Below are experts of layer 5 (counted from 0) of a mixture-of-experts language model. Rows are named router (the router's row for the expert), up (a neuron's input weights, with its number), down (a neuron's output weights, with its number) and show model dimensions 0-191. Each number is 500 + 40 x the weight over its row's rms, rounded and kept within 0 to 999. Numbers have three digits each.
After each expert's rows: a language model's description of what the expert responds to; "gets" lists some tokens that make up at least twice as much of what it gets as of all text. This comes from a sample of Wikipedia text that the model never trained on. Tokens count by the router's weight.

# expert 10
router:534477465503493538582519535452465440512427474524464475424519444454497460441548515539493523406473605518463545510588510498537519481503511459537515400488574463477506455550498534499536497473432540511515476490531477457443541525491486468523444517476546434532430538485514515538521566477492549535393496454491505463555589531468478520564418485528482576500519476495500510527517526481534545512522458560495535519567484585502553539504518519576472555527463455471484469485488503480534493404438436501533471555524520535489467500442500503512466536446503538452530456530493465519543479463541439501
up2:527457555550569522472469559489542513544456447534567508534506507476467458490464480529508552496471512503484500471478527527470494506461459461488461480444508587460554474498446491556501566455445432436441502413507424519534469525561485452452583496480503450436494557496601482531581476456524509491483443496478515470585574508494474517434507485530443508530473540506480511519475470521523522521443530554494470505530471520509554492385445511507398531473513478463594490579504463484492552468476498515548421451507474471505529467414472552501518529534519484538497452520495498466542495514467416535
down2:471558467567479484547499431427544421514514522453470596512467454516502482510442497519450502592550424468555532399498518482511515532465508504568440510547506561468500532501409457424490511539465474569519542538470554476513464428450481475488474390517512441418501447525428514469512474512527504494509450491475544490494504524514566441474450475493542557500534491442514546529511537532482472588528528538496471513507512482526466487548468484563531473500470538481434530552538470471503488540445500453498524484530500419461490473500529502518509489483547578480485474491505395543449528467520558458
up3:540485446492521521549504560542532526524548445535517551499432410474477499503541509511420485497555492440487437560406476539602523414486546483560444479547505512479505544499568454513545447502586528466568499512545431489507473486553535576481540532540454529493527509495545525508477452480451412557553536469510548428495463517524508474460537569494512547496529500503475473505490534449519536528477492500455453531484569461504516498444568496533495467496486567499467437570463502477558489509507431492437537501496519554507474454532463478519456538405498564461520541595498473491506476461532505517
down3:545444561499481448489483475493498552498455494474450447515513523478538544504546482465561543450535505509477495548518494449513461482492532487492526541461498520471547573500496560473474493509423479517496450523474550507513473458499526467479491526517482463485489531538504428524551540478540488497557523539426536521555495527526559519466509496498601476472449452488517508496499464498505533463489518579520608430545449457519402468456437554500508542537497501535602469453478428466570496505490519495509466544625514507594523477421503557474484581484456523529395496473464520524509557455519532399
up4:544507532531484463470456469577489545510528399481453519521519469487523444440500516521521513537509502595505501503482479546470499440515431552538493436494535444474438515542484576495543497533520471499466467456500557446457532495565547543505504486487489460428508484496521533477463478579518554492478499472472523509514432538466499514474526492583485593508437461576486524522465539490501504454580486489508491593457498460520496497609412514564523514489546517495548468492509533533520585531484514506437542444548547572494515545444515443452513451453526528562510510572460435441511550476555506554
down4:448503486546501515494433477471498533503506522479517515430449505467431570481555476538509485511508436573444544491452497422491456565493510485550589473558519480510432522456654521525518480508496456508545418513499562464474537428483486528502544455492503458441467527581477501464482459464528493477533487540514562450528481493442463479558450461498517509537475475570518482510488528424514492505576464467552512517506518465498489379517513505476517569524542519499532459462481502523558465528514562479475447511535465533497527439489486459401474496467441480480525442577508481522537457477552576517
up5:448548572458497539489493470464506462519452536426515501424460497509605550500483437509450576455519530485444534483488503454471561513520489473425609499547509547543418488485461496540531538515509534493447469532541542523511475562442462452458518513488608446512535461430513449554518486507434408490482485452517481480461516493495479456558485462482501469587506525542574457440425454495525501574504503462413549511546482469527461558466538601528468482560491484493497529507533510469458451512455484487486499497498480516550543480545478530455492563490471503508473447466523463563507464491463487501
down5:478514517512542512496469577476493470499495477474545475537589468478546576477511562513498479505507495512439531578449516510394523493404506496553577522497485494555507581463515476547463474529450586504546521469435495438511506505512498517534524532503489465433572525447483494549532515502517498501482495534509507548489497492579540566494436474431506462559505550465492484452536552470558524537477492571543473463499498475608419468523559492472497506512457506507508440436521472512524471563425507560556530522460475544522503558459490500424447588401505491478426536539481446520544497497499502483
up6:487494500480510504506496520535493482519530498499511524482476453422510530485426449489523495471426471433525464492502528519539477492538511509469426413503497539483490461538443455474447483543400428534467408510520439457557530497466526503551538518491534573616498472505521506423520449452472462562517518588513536434534501479513529531496567553448472563443547494457506521486526497572563450490471473533510532549467444453407528510519488483493510515539476476429549508438462433486501474435488493464503493520524520447569477429539545436485516428491526506486479484488425534448510595497486525546
down6:452444499482483504470413392496495583469544504505528491458511518557538541557549446487571511484566473474557562565505510532505432495468459531509522521440503543460497454452502579494438534519512481550506469487510526506548589514542517512458524501546498521556503536479485525447481491479515458552525514541459482532518467575482445477547545492525502567497500457530473467502489547513524504511463508527392462431500459479450414491501587509540520590464508495524506527495499405432473507553456432496501577506490558476491426453560483481513492493437542532493531486484496535533466563559438491430
Plural and noun suffixes. Word-final suffix pieces, mostly plural -s, also -es, -ers, -ions, -ology, as in fans, Indices, Fixtures.
gets: "s", "e", "es", "o", "ers", "is"

# expert 3
router:445534443520523493552536528473479506529447431457571445441576471502537482467488514498549485513516475523483558497517521490517568533487551555475493470519494502481523452516471506526438535524477498534465435508467497413469466473563596488542462450475474507520504542517514530474547556502484473497435474469465508540466472491445455536390477490533480586461520550585498495479481483477481515481536467530450580556519449542442573525503519543521477535526588553502516474568472534521450467434483475490552458534471517638489441502460521459557543504450476546524479454486432513443561471511529462454
up3:498550462495504450442570492510447491548469489474491457457583557553517502536457526439488491511476533473516461558509560507403540459460555502401511454492452451557525459451485492472391441452481539498484492466487474559473555510581529519504490555501498519497522475489532518433521542527402534508470501444513507482507520428500524526516537529443529534455452456451511522509510474502578479470535500587497500522480456474452487469447453527527484511382501500521478477509464495514533521487409546459572538494538520534589482536446422546494512492498536502515465430544560520483547546518435502543
down3:490508471496488535457528421532446544510531561480504452466470501483549438539489478569514464460474518571547564549443556462501508541509444507525529545525397460505569468496505547453577448534479546436554527570527460492480528467512561516442546500463464518531479454549477448534507545423471423546486529475524395530526484481498542464554519497513560535492538514547417488522413492539477583502499437505498479563476539513509408528453475488534487501552546478551427521504525491496558517505511522522541505504500521482507516517563533458574478479519553540483512480511494493415489504489596525449
up4:444484416506524506535403500517506496536515550534530605436461520496484518514465506549469461525518495567496523499549520487516467510546473575559526469502469403504445560560536463529494599451462525494467460479476586507509524447527502440524540511474444545547463502514541492577484553565445586461473519508486531493543551483500496507454505489461494494536524443496467501498391476489495479422559469508461498578465461462470530521532436500541533429484499544550570511550509454544470456469466499472516475485490456528474506460450506541525541554438438512516442485431474492425432510527495520511
down4:477559515495467515578487550490523500511480496507519474471449424531479553506489556472470489592431480428544476511456553496545506534515488536478436529504523507500443566525493508566476528555479546443435484565447561507483581476506507456488517532535498457501501463498541576532500538457445481480487495499502480504507519597583537537501456609481539509535613440493476547458493477512555454488462558478488476548527507533521462490492496458474535463484520490507440457545487499509568507441479564462557427457458436419538509549495547547582508516504555427557485499566533509532519513551505478465
up5:454553483452515459473511499433554490514395546489425500530543437497559525443510516422471538531543509496503543528475526518538536511516566536523482536505515470555469447443484523509455440470527486531500448516516477492530461496496545517493490471454430452567480456523476470445534477454541471438461428494499514471466522417578471607536466483517409536470510550524449530507544504475478544456510513458533507413470477527474460470536438485474493418484543587504565445548499485538530435429530523559549451488444480526530456588435502479492489500504556460507492498525478468539453531495454449478
down5:518475521574485502518532515485551478403483472501457536458490524458519512493501432526528452479516547529505470505547473514435435495489504578520441529507503456566502490533469441547598473494525398583546534433541528480469494526492536502567479486544454454554529499507550539521487431462530547460550501470524524501468543522550415477616484457551465498528460545535566472429536455556413484472478451430450438550509547517534480462576477475464507443525489487571521461490569524486517491426470517532528445465490463526565491450479551531518531488489500463563467468488504492493489484513469528535
up6:483503545489537546480522523457498540485526478422492485489494545515496487463496464478566469552546558568575552414613485503441466546557559549538488532585515492492450445492533484501540499522445547527515408467536488536414502516492478485519402438474469471461523497478460509520546495537497447562455565482469553520448544461478463523482476465480511536525546479535461470491488514539524452422473578568523480497498512521494488476530547485566547525506454575575476493517515444500459586448531570570502464485474444485504461491532511414526510484503510469506460396478467466470515513483503531455
down6:517517529537559526411526465504524484449405522450453507520529492506557494430505573446535476525515519489520445522464446467528500499469507524415546585461511518559550464549513537528500502532456592529519500548494564540520426498496525436476573536519487539469413577524385557499561529517467500433539404454466445475529528501498570503527485525539429510535488459443544492494503502493503471515462459488494568470523564531523503458476431450534481566482548499539531526444462503478492526442505467464598570528504475546479556516498487521496492438492523485525457555534474491505496489470523486536
up7:519503499502517490492487436517453423520452491478495497434549494477490532458495385436407548551458402505488501546519574474524513448488470568436460521527481406509521516473519447496490509479509510504511519522486480524538493610532537481444492464462482424512496475544530503524566504480479536523522421512501547493524439525525511521449515444470524540478540444478550477460434475537447511461440561537502528459405528502508526455430466453449484511486482457470510541479390552537496525501448410491447458485513464512509534495501558505538514502560434503494539497464409576520462509548516501527
down7:531511552417585530534454470479489529536575506546468443533488489561530467514558504530546511446542531557554530432412459443524559503590552487554473523522501492504541503548516540471533459499529466512586484462430545584491478497431474525489547571526499485461529539500491496481518529533440520514491553498545542492524490580491502463498505558524485450508502542540493554513475436519527507489494503521539586517567451529491544552425518511515521485452474595482462458441491508512492495481488459523560512491480528418507513537441513480497522433530535513398476505492505465461459545484478563386
Consonant-cluster word pieces. Mid-word pieces like th, st, D, T, G after S/D starts, in names and words: news|st|ands, Pana|th|inaikos, Mon|th.
gets: "th", "st", " St", "D", "t", "T"

# expert 14
router:498528503496519491451514498456430571555452493518514490502475452491480457496476550500510506450525525534425502484507528479528595492490555544493483476543482473445461507503475442537499483541487515567500482475523489397500504504421505465538481467484529455563508554558438551444531475508462565480507533513502515478629494470443456515542448521543495526547531527555523463448532573471486444541506594551491489474542464476436515521501525493520417533494539542527532491542565562494429440463486487436548513536473549545532521485450511515451462407461459577475439479512520418506568500453576475501
up3:589577503421550453494470488495502483513524517492490542514496552494524484491408531476484462445553529487484464442476480400519491552535502484465551504513530497463462441484442501525470522570498468502493469470510484475499497532503621532509568515484462497547501461512512427512544554578461478413463566490494548439588503479472478482568521547459512548454553528571512472516457548429516429505457541457486511466544471464485476555541473522531487523482495433477482476481485492521578505569554472457563492561521535519509500557526470537495480491525473528569400481596542510551556511468530513525
down3:449486517464495508517554443513422526502504483419467457502459537541464499484525457502462517470545500515515524587435486546526493465496490493520400496492471557517435457477526395594447530502410549543516515504476474498514548458494535504493496504474470458533532461472521505474465425523527537481553490476468492522488488479543507552537511486506537547522415556528490520467496425484622457438511530531509513482499559542576448541517472417525540505491538414459524506590499566560489485531592459491506493505498526425547540550511488508526560509486483553513576473539501507596545497515511532526
up4:476451525511525536471452458563479480431459538473448501513463520477481470514466514557492480436526516502511530548492501404478485477516510477565515480495538534503512552541541472510592568533401486473536550474477543337405391501439513459461515511478521449561510499527462498443440496486425500480470541476507554497494446453507565563568532508471486493490531467519522549479483494441451498581473511511461533504546509596530504589491473554530481521464530572482523491481561503521544530556545522472474464491478447529505523475455453484510460496545479511520484512551469429504558496491528474523
down4:441465508532535485554529490501515455567501558475526536511461591453569551530469511496557509500591505530459578565541452471537504494505526476503473476501456498486480498476487473490503542515530536544438538512479500534538466537515444518601577492490510514499516430539456546484571525467499504433517475546408485561564468570531575470495476462470511509527504499542591520422491408559577486519543506492539516493487496465538521517483502480510520561502575531460505511485530502472457466497445485464566557435532541544512544516576576488498450455429442530525492462498526530465528407523502443500
up5:479539524457492492425520461488519523488471540501526470532513493482551456466445438480454534549445450508487477486549469458478519518506548506425465501476517490470432503527420506428525586530454496494459584474395481516539543490416518516501435487551545486459480449516471518480459483509478476501502545454425456497490483449399511509535483493495502541522562521519489519460569519530545400408579499550478477484481455464482489471458532511522519427508422493522447493513475469515479530528468570451533502463531546468477448512494535533448516454519550470587522506577519513498437452387479465550
down5:490551559482487460553594503522534528535407465434547585488456472485515544504481498554543528505501443479464453467492521475518554517466487466467459460444513467557512527565440524544543534492428500555477523470504510473489562464422522443437499467449533531439612537523515544447465502481593505516478452542539523486511524471477539548589561483540501546454570465543525533503488453496507527577506525515509519592546509469500557551496513562517520545469481506545538465529494422549534449517529467568469570499540596512509529513476494499517534508503486494530513499468456524493511510481465436578
up6:522488513538466442528485557471500489448473499540423549493430457521528457472456465505485529471492543466480462464455543461437597513498419471545551483466520516517525435438536467537516553506553526406493513536452506578560494435498487533523524555494518540493493567535473496487494501535496483414482525514527468462504449444527501508563467465518487545526485509418506549486544587481502516471571455501542493568527490495460569580568532502497452556497548484452508487507548522463449551496504625530600418459528575474509473492438548546500518508541503489569475505470512521484520494538519518466
down6:506538522569539516498486489499532494570512567448454510543514466560569497490489462399533599561515488560516490465513532556484482500422491514469545538483443475472478570496469518489495442531533534480582443525492510431455455533485483512476570527464513500486441544568485564425480472503488491419536497475552452468544528438495523483484500472475494550520511465451542502437444499525526514548513523478474511418525510514517541483473535429437469477486484552451469492509469458490453487535472516533596496440482499487553518494498486511471536549476408569466446450531478517572549629554486507525
up7:540475451507429491474534483528471483524508555423480512525475460475509487474540553438509521475505561512479563508469517447458497481498498522506472468478515544511557458388527471480505459492527554486576507501523495450482429487510486456465529499457544521458540459487469531448498418486586524527458561463413542486529541512521407535577508530487423525528452514573578573502551517484475441532502527542483489460482481467549498498508551468548427468501515499615495489553528479501467466470484519483537428512482543526442463521421459380537501476495551536515550558480533473522549461436541476484
down7:459568482521485512523540476499491461497563496548490496466458498507414493489473470508453511504469477496519472460507559494559509518461522548487537446503491483499377541546524419559513509496565485511509399446573516509549495574576532527499466489570459491542569470453539524492458475528462452557504513527498453573563445501507481508486485494534471528472446499536522546526537517496441479523549514504500549569527511521529489579485543539491492470554411515539493552525398545535542481493539547559465430564496524513524505509560545509466524566513494557487468513426520501575437561501475533603
Possessives and adjective suffixes. Possessive s after an apostrophe, possessive pronouns (his, its, their), and adjective endings such as -al, -ive, -ical in experimental, projective.
gets: "ing", "'", " his", "al", "s", " their"

# expert 0
router:518521457518468480470522519430471480527450424503517486479493539479496404498449533466481523455479516487480500490473475442545584496515499489446425459542495450442480496531427525518512520524452544506404545532568503490479483443479463453483373462488515478474424586501483482452496495573476524512517485456483477499518490494474514540465462418491517533540544535484483513522574521481496498604541519536492525506533558489516451490470503500511450495532526510479419448562445469567468489480480503472487509570490454474512526535485644532516543442467497558394496453438485558480559492471524480453
up3:558546509519559482500514529555506429514518481445540446561471509489574520527528421485440444635478532502482460510499508489583478545529495556495500457477484502501538541465538503486477504461508455474474484534507534428534519486510497488457540498449549505490549470526543464512526438427444562518522463537489477519536482516524515552502435409387475478520538492528508472577595512475500412534490588478481557493424480543457515525581597530502434464530529456533474484493504517501519495526545509487476516513558464462444493564486513473493479458417455488448506411516488492532472531485530533481
down3:466512501500457440525509466488532499486499505549515447563437446588608496538482477488462625497498506541515456563467441490449428501495462580485547547456531437445470512498570523511511475506504565517475502462482509547564528512500477463481512570512545529491451492498565525469545510523502469433518526552456458427558536460479509405495523589463500502484486481535497536475546493572531514506473481528485518551503476492512519472464498435451537508464451556565520532471562438475503497541565449537493515527435514463428462490467498461563521464552538549445544496461432538478556418479516511526
up4:524447580467516484464439477529520495551457536555497451534484487508528539568537522477488470550522530457431556577550520540429526480542558529504491480486532493521465517529505448432537529521459513511500503412505460472496521501505439497441576471570386544520531538506504526521435479551569519479553477514441479478488492502472482573423469461511541492542551532566524535493523477554535552495467525480445490463532468512481474454532486497538497517588499474503511434583490564453430472533457526491498465492437493510563547480495519567457502532441549517525540433488493535553581520484422465575
down4:559497546478481490476476464520534495438505486489514527529449484507524501491508462500541453492546402580454427494453536488533460538518542517520510547428488524462553497498467591558473531533555545494494434563527524421493527447508511448514497461482572498482469511497514536464480495491509449572500588459489499456461458500498495483485459555553512504520433528445461526566487492426533465526477467450477410483487491471540471643476483481522487485458512450461481574450562473616504531431534522525456527482512571471499525529449490470499573500529433503542508556530448475467508431480482558494
up5:457513527561602529513537542515527512560521544464502478457500488492533529516556544562544487458416477468516474515427505495575476512531470505470510499493478527482481504539389501502470507505505550515498451526490451531515452444483563492480453392520484601486520464577461547494534437516496477506480481535511411549502552463486465462433443504484537492551480480561508469526522485515485548522489441565451532482515414508518444482498585503482465487551485528507484449507555479578505488514591474507444507513493503499505484445566519533546425464538447494497525580491387563569515489531501511542
down5:472513514434527466542566523480422559495496523490532447478462454487514467505506502442487493475421464480544511498451514486572531509446424560567600515538483467490478515510488526488584589471461478495467474504483546474516441586518465582570529520538496543537579489517499521515450486510523374543468488502480491496454467476503493494484540538539529519469476423516538531499581522531584550524562582484526532508536526470446487449429522496469506502483504478572534476480535553535545540503539504486512508467563550430518543493490493514466448440570524414514544488458438471549494457511525531527
up6:504538518508566484449516522501536471533551484453460485553511480496460496546479481454500435524551484555460483578416520555534504500438477536511511490533567489536517469429435534523468480453455577428479563529493470455468499469545527427525492540485483507495526459544438508416467522550508515528513446549432425498484496558527408490472475463494407522503518513550529486465507513396443482502520462517540542517490411501463538461485517447477433523517563516501435555519544477547470445538534462496530477443467506441445438516474448434472566458522553440523518441541535537522467506520465488528
down6:483489517548519557436570513441561475485478571472538489504459494466474471510514476445475580591481520458525503461496474500562473510507534537470435585537528478506490512500525516462463527433493467504501506472517495491500544449517543556483543510462489532535488572503476600459480521500469499535458495513476513473463480480472480557536547471529483427513514441438542485568450544594508543531489559406489505471483480521505558552575468549460460491396588587455457564489468430523454513543468503524531492475550482479474555499410513526546553475501469478560502517442542529458457449544548526507
up7:573503503493430481526513485477447425510511477517552453521459505458538548492467568450482477435420475501459471506480477566529444514537490541494486463501519474525517555514459457518530477536455546492512446472413447485493484446451485493511518473411504476479528447462492522567490518469502453524550498568514545546441492448500423468433531494507561580561534446480480492556468491582530564546514522481487508572454521547483484489583577494502504545559483523529525534475481447454476550506461532468415486563457485495528533462463500564552572448549535470551561499511521458481561501465555429451
down7:469537483494520449503511429573529455496532487493461569525500516563452503484558578499474510514416573503534529505508480496461492492496475502432470481594581494439500468447474489461470458472522485524457585525480510452512499542560521465488530451532513515491482523470527561467493522495482477474462553505558570528517520494538528535501529469523449473475486395492535466553504581491569564452486492432480525440525443512431491549445476511475450580549454455458450434471521587485491544561556495513514517528512497506556553453489541475479495450482493532461461526578512447513523445426535459595
Table cell separators. Pipe separators and spaces between cells in wiki tables, plus list colons, degree signs and numbers in rows, e.g. | FW |.
gets: "|", " |", " ", "-", "°", "N"

# expert 20
router:529470462554517529447452559465403421483485465480536471419462466498490431409481559431559522449480528453510534479536600405515559519516533522523439430514479519464486524512523528471524611504484551500466556495487503491523466504485451451523465511490471514547430540491510511474572527522442493499490502461491549446557504457510463576489484478480491491560522442503476474458489527465509488512529513543494444470508511459459536519542508533540486495518486524599490532530494481521434487489510429518494476484503513541548514521363502494442424461511533459442464457512448505548522588499492455444
up2:452505515491497538544511492516521485488478549537564469514521467493492586501516486465422588509447565554509418499488506481439451467511458408547504550546433547482483484514553510481450467479516458508508514499487418540481515443464466455456443479495495514483416442536468515489447468503512490538472576489502422506523481497532539445494508503509560505508514466550457449553420479483488549551504481499494479463524531466494575483522458456474451539581488517414532448516427475524578505528483567505499503533527460479509529518425568555491474509532425507454528487495435538435506561604558457438
down2:431502555439540602435592468487518509534507471536548565513477498420450530490504468510410487520564549556504480464490558555468508465464490481454563564492540456396489538523504454469461572494519526523452499579478474509538573556447495506480485440505527549548436502471545476478481444434546487495460483514537476443505485523511452509476529460483521452503473461522553429471451482546495506441563517522477517478483530443543565491527454483511517498458540567526458499453398462505544517507486504498456490570489443475468480492523513485407485469522519456520558456495481459451568513513483525441
up3:467499603463484466473505460445442463448473476571549513496538481459509535488485542453544406482544511464509508505524520509478486491499480533445548549445540474517501434543439530552587508515466471492530477526503554511410524483486506513546465537431465529495490452496467535570494564492516495496486474463582531549487489505431402558533508512517521547508478491407489432567579528496557459472452504515495501463498562545522482456487543504512525491563507512480450519469469452494504416453505555521493509539529412438548503494416422471517461511480457444483476492494506426511448527472556590474
down3:518439510582490505420463499560485490464481489541541523524550424486574514458510580433518546485495492509447489520521509559512548429475510481504455516548523543530490534521414533603453508571474509513484483483472489479522519479513409479491489484454476421553490492563541455573501517516507436480576503534558482514523502445527496498526579539529574486502478553506482510522466486477434549482498528493566542564512455494524524539455494500412439539436592536474500545493508536500523521547464499466429469513583535451536547458539499412475448519506464510572479563554478511497479522466541522463
up4:560464491497478496506527492459505539466517538460519435501554472488542518470507541474509421498573534546516469491457500517478525553526495456474555472626479455541442515462487465481473543503483501525511433469519513490535539520498518514480441513500568414514510478512440482559486463415452521538406439468512469526450538500448500490417555476499534445541428512479454535480479438450510400460564520499544497536459503439509600493484491513501513471492454531457526518512521505471450508545430475519524554527423551521548525574493449473528494418489580520558504518515534455501495548479529434408
down4:527490486514410473541468492511556458485546490484463483494447504432462525529523530543548483495533506471506497613538491552582509493524573497517493527524537534482584449428519543557479489541476434500475472500375514556538348482475553473531562446485454499525520496498479460483457505531486561519410507559498449481467459491465536462446508502502479508503553558517474459521434537506478539463474517560491459428508505574453552526483500486500539564542514417494508477529480489491484475496518504535465501556518443548546488461514474472549454477531489519479476535506466589462475438439503530426
up5:506500493563489531488443545453447474554451502436482519498463467499568474548482470485588535416515492538549501416524524491521521544474476467498454477488467429502530572603523465516453457534480557503528467550429553506558502468441476436473420547531470544496447516527511509496483446491536556551539512474595516435521494541468501524506520482509448446528507474516505506533433517510517488549543481560537468462462463528524518448463527511470476506440528568495536554525513502456504497541513495483555518516553550476428565533508543425515468398491525535435474426533433562562486490531542455536
down5:487537500434508439503583454530500539478554506527499512439549570584513412512514501486443492490538517480520573501523463523440485499458499535494535561480484473497408492476459442481504514485559524478553514490535491483482530499492456574504500547531492450403540505473475538487517502504510434466481477521448472528481511496526441490471472555479527482460415489457484510459506517454542540499567525441519506429550567438522450543489530446426496501560513426555419415546491464537515508546555529516468559471451549549505447470511475570481521563528525527569527475539565380470503519505461486507
up6:465487534525438455451461570517479496463508520518445509445485483554522542540512525527469449536465507459449521409515518504501486500550514427436393468470440466508486473505529566532498496470448554538503457530539562504529497454463546464548486480504511486454440517478505520473518489449490509467528510432546488497512471470481465520503526559483559498480522492512443537564538496512465560476481472498440424522473430436484488486566487502427586426475520434428428493565514487489513513505449453402555446549536493462444509487443512508544502398455541590491532530438460480518490452506444548536
down6:487533465415509494551517573496388494485564507516530505478520449463417507550499520502545521511515459408501456501601450495497561508554473466497443509491479565519450514432397520479484531494524463455551602490493486479439449544501518531528479524465541563435446539460416482554482538448488499493492509469524489483511521506520536461452536507540480492526562435520504461535523511465535510467514541518452460522481486514509597436528490496478516546542495485477520502492467398552510476550535531487453478476519554434492558489498473495523436529496576522428511440515451542434430533465451527501
Past-tense narrative verbs. Past-tense verbs and -ed/-ing endings after a subject or "was", often in biographies, such as founded, released, became, transported.
gets: "ed", "d", "ing", " up", "ated", " was"

# expert 30
router:519566483556480509500556554512466505524466452545551480489513483531510491421477552501480516475430507489444470487557548448559530515455475493522436432494554482514403519447487470484490492466447535492544540521588441471504495535445527524493473407481514493507462571462495470504515543603462529511471529530496488467529512505449511600486473510504465469492527511592487478477508511476452583528454445553486576498513568553421483570523496577482448522485570513491422506527528511504481500516502420445497456478428504538545467519459517452507496524471424519487489470496462555376501526448512488483
up2:487477486487480491557501534499509440434534543463546456474497569464517456420493502549494470486448523500504523535486584453492437526497480532496433473518542520514498537532497465430533535522527508452520426456484482496513530469474428479489482527458556535521571458539481508485448509497456566532405582551512435563472532444370472569459531440530540444533541454476516520470547457514492525532521544443531475538500561537514525518497478459602524427456581466470509523440511558487450499513493463508512443494461476527533450455472537487513525482538414488575521520508473462502533442567483548503
down2:468440538554553462573461524512475490483518529496484474499513529500428520526484486474483448457534516470519503519542538536450493461566532473514553563500480440489470465532460552562493437541530616478502484470506508518535514542528495532459539489430466529509531575498444582500490484458472470536533478455537460486539563513497467535541399447551507489537484457478550494518547529484517494585488475548514515454475440508499491513510428453534506464466514571525461538469536512503511410527528478542518450513546462533400561518545502497479509449549496501496511432516499349446556449584469554511
up3:508496445400498450552469523560525485483462429531512505541468516482464515494539487483523537533506506480485513498539527466417508500471475467532439530545461524481527498531458505497537586487554527502456479466531581457517444521507487548436483562463506435477499540497548455506474532511503491447514520558516478447464515437568460477566527499537488450502484502529489478535564568503455473529496500492465525568490506460514488467544467424539440455474481503476548501483632463524553357542456449574425501450455501474515494594520493500520485425490475530491460472474492474516546513417557425454
down3:420538508481504463510470473549519515447501464540459507495498533464476550455431543503585559522519526552545500495540508468551500506552521568489461474446537434566558491528439518506532494474482510548593521482526508514510407503483543553508462446505419540512552429469535487547487497551499493492517586454466503519492392519517486500502490473516471487455498472438397510474430533471462509482388472533540523550530495514508517493527445521547530500628439487514489477537563506507531509565527433541436462489536554422520529495467519502471528551514485536550508539502519494551420460529516516493
up4:511557478514486490540610547460545491496452549549601506495478469480472392451534429525537454546505503458474502436502457498517551556534479504455483519493505549554517521506454507498549435493401465457491510498527521486537519525517589553515508505515451504468519533561588491506547457511511515526557555480512507429515496534471487471505562444466457514515482499572437576498527515520421514510536473523521563514468514440504525534489523517494405491484441494549546530501501434533546465516500543438495501502536524462518598436520539489575511507532570487508551534489419552515464498491467453583
down4:514519538459510530474484529478566446475436510506478437491493524493499525428523536459527497497513585535543466402453526485512571566532535471532462467541474479547517569505465508489532519459451560457482468477477435402451502572390477459468578485560532487493502525473490469448460483491434535555457498448428500525557504479530560481513481425562545540476518509525440484521494511453512492454435476474441486497519473508450549463513453483493415497512481554439486532473501527449477502507531438497509425617475475525534493466479426443480474515477451527480467491522559513507417463545524530525
up5:546461551446559476513531531444551517525560511477544514482517495482592541472498537532532393506515433470464496526488461535453526476567553523544537483549549503571508487485604419496517498597501577561524445480546523588482510505505507522459473513479541556498494588507461574510492546450546543602491547464534441531480492520523462568516517499480462515561539495543470461490466540538519456431433494499487521568512553534506546562438512534517528498513504480528511487572500532467514479457460519479477428523514524516476573534556507465537479485519446443534460522518533510461555524512461532444
down5:498475446477531462487504389481564496469484557467481560485525513513433540578564578489462532444521513549521548474559525481482537509471505501557463457526514566473476519419520446475487479476530531472455496452465512414413493521451531564436438527510491538490502479451454555440530517453550535463539481546550466470499496550438473525472522517503477476491433437470552518586466505426437516446547530587488428524516510559452452459517499475489500582478484494507544513512520526481561451530497495502443446501557470532550458468498561491455539472530510487503486481495460432473571537473536445533
up6:501540515508575462508504515531441528524508493499514488528527534498479510483497563553464520545414508422559514507506531411592443508498523504472513499449456481558488517463503487502536496595472551490560395528448492494443486561575554463494542503491439409507449443529489466437559535525467528531501581518430507474456560505474498538567567499535520551486454502520472515459517522478522532507500448450547506583437495528493473530484530521510521527543504488509503470517501429574501506483507446595504506523418465432567540483508493467504498480464499461509529534579500522498505608439452535456
down6:522466485569511452543540531555466546562532540444406514491460552504576530564486510458487535518521480498574495590547579584503490490516482473582564486487547456509505546430471486477522502479503505453520477539475473526499543442513478508526539521494501408496431517467529599541464490600457496512488522439560583458538506512470493526478503451438510504465459507520517479587538543490517546484516501477585532524435447481507512480464544497481501519454468476515525430484462552502492441579480526495529514511436550439536535498525461561492433516584481528531508548514498441507506511433546487507
Opening brackets and symbols. Opening parentheses, quote marks, dollar signs, primes, backslashes and periods in abbreviations, coordinates, LaTeX and non-Latin scripts.
gets: " (", " \"", ".", "'", " $", "°"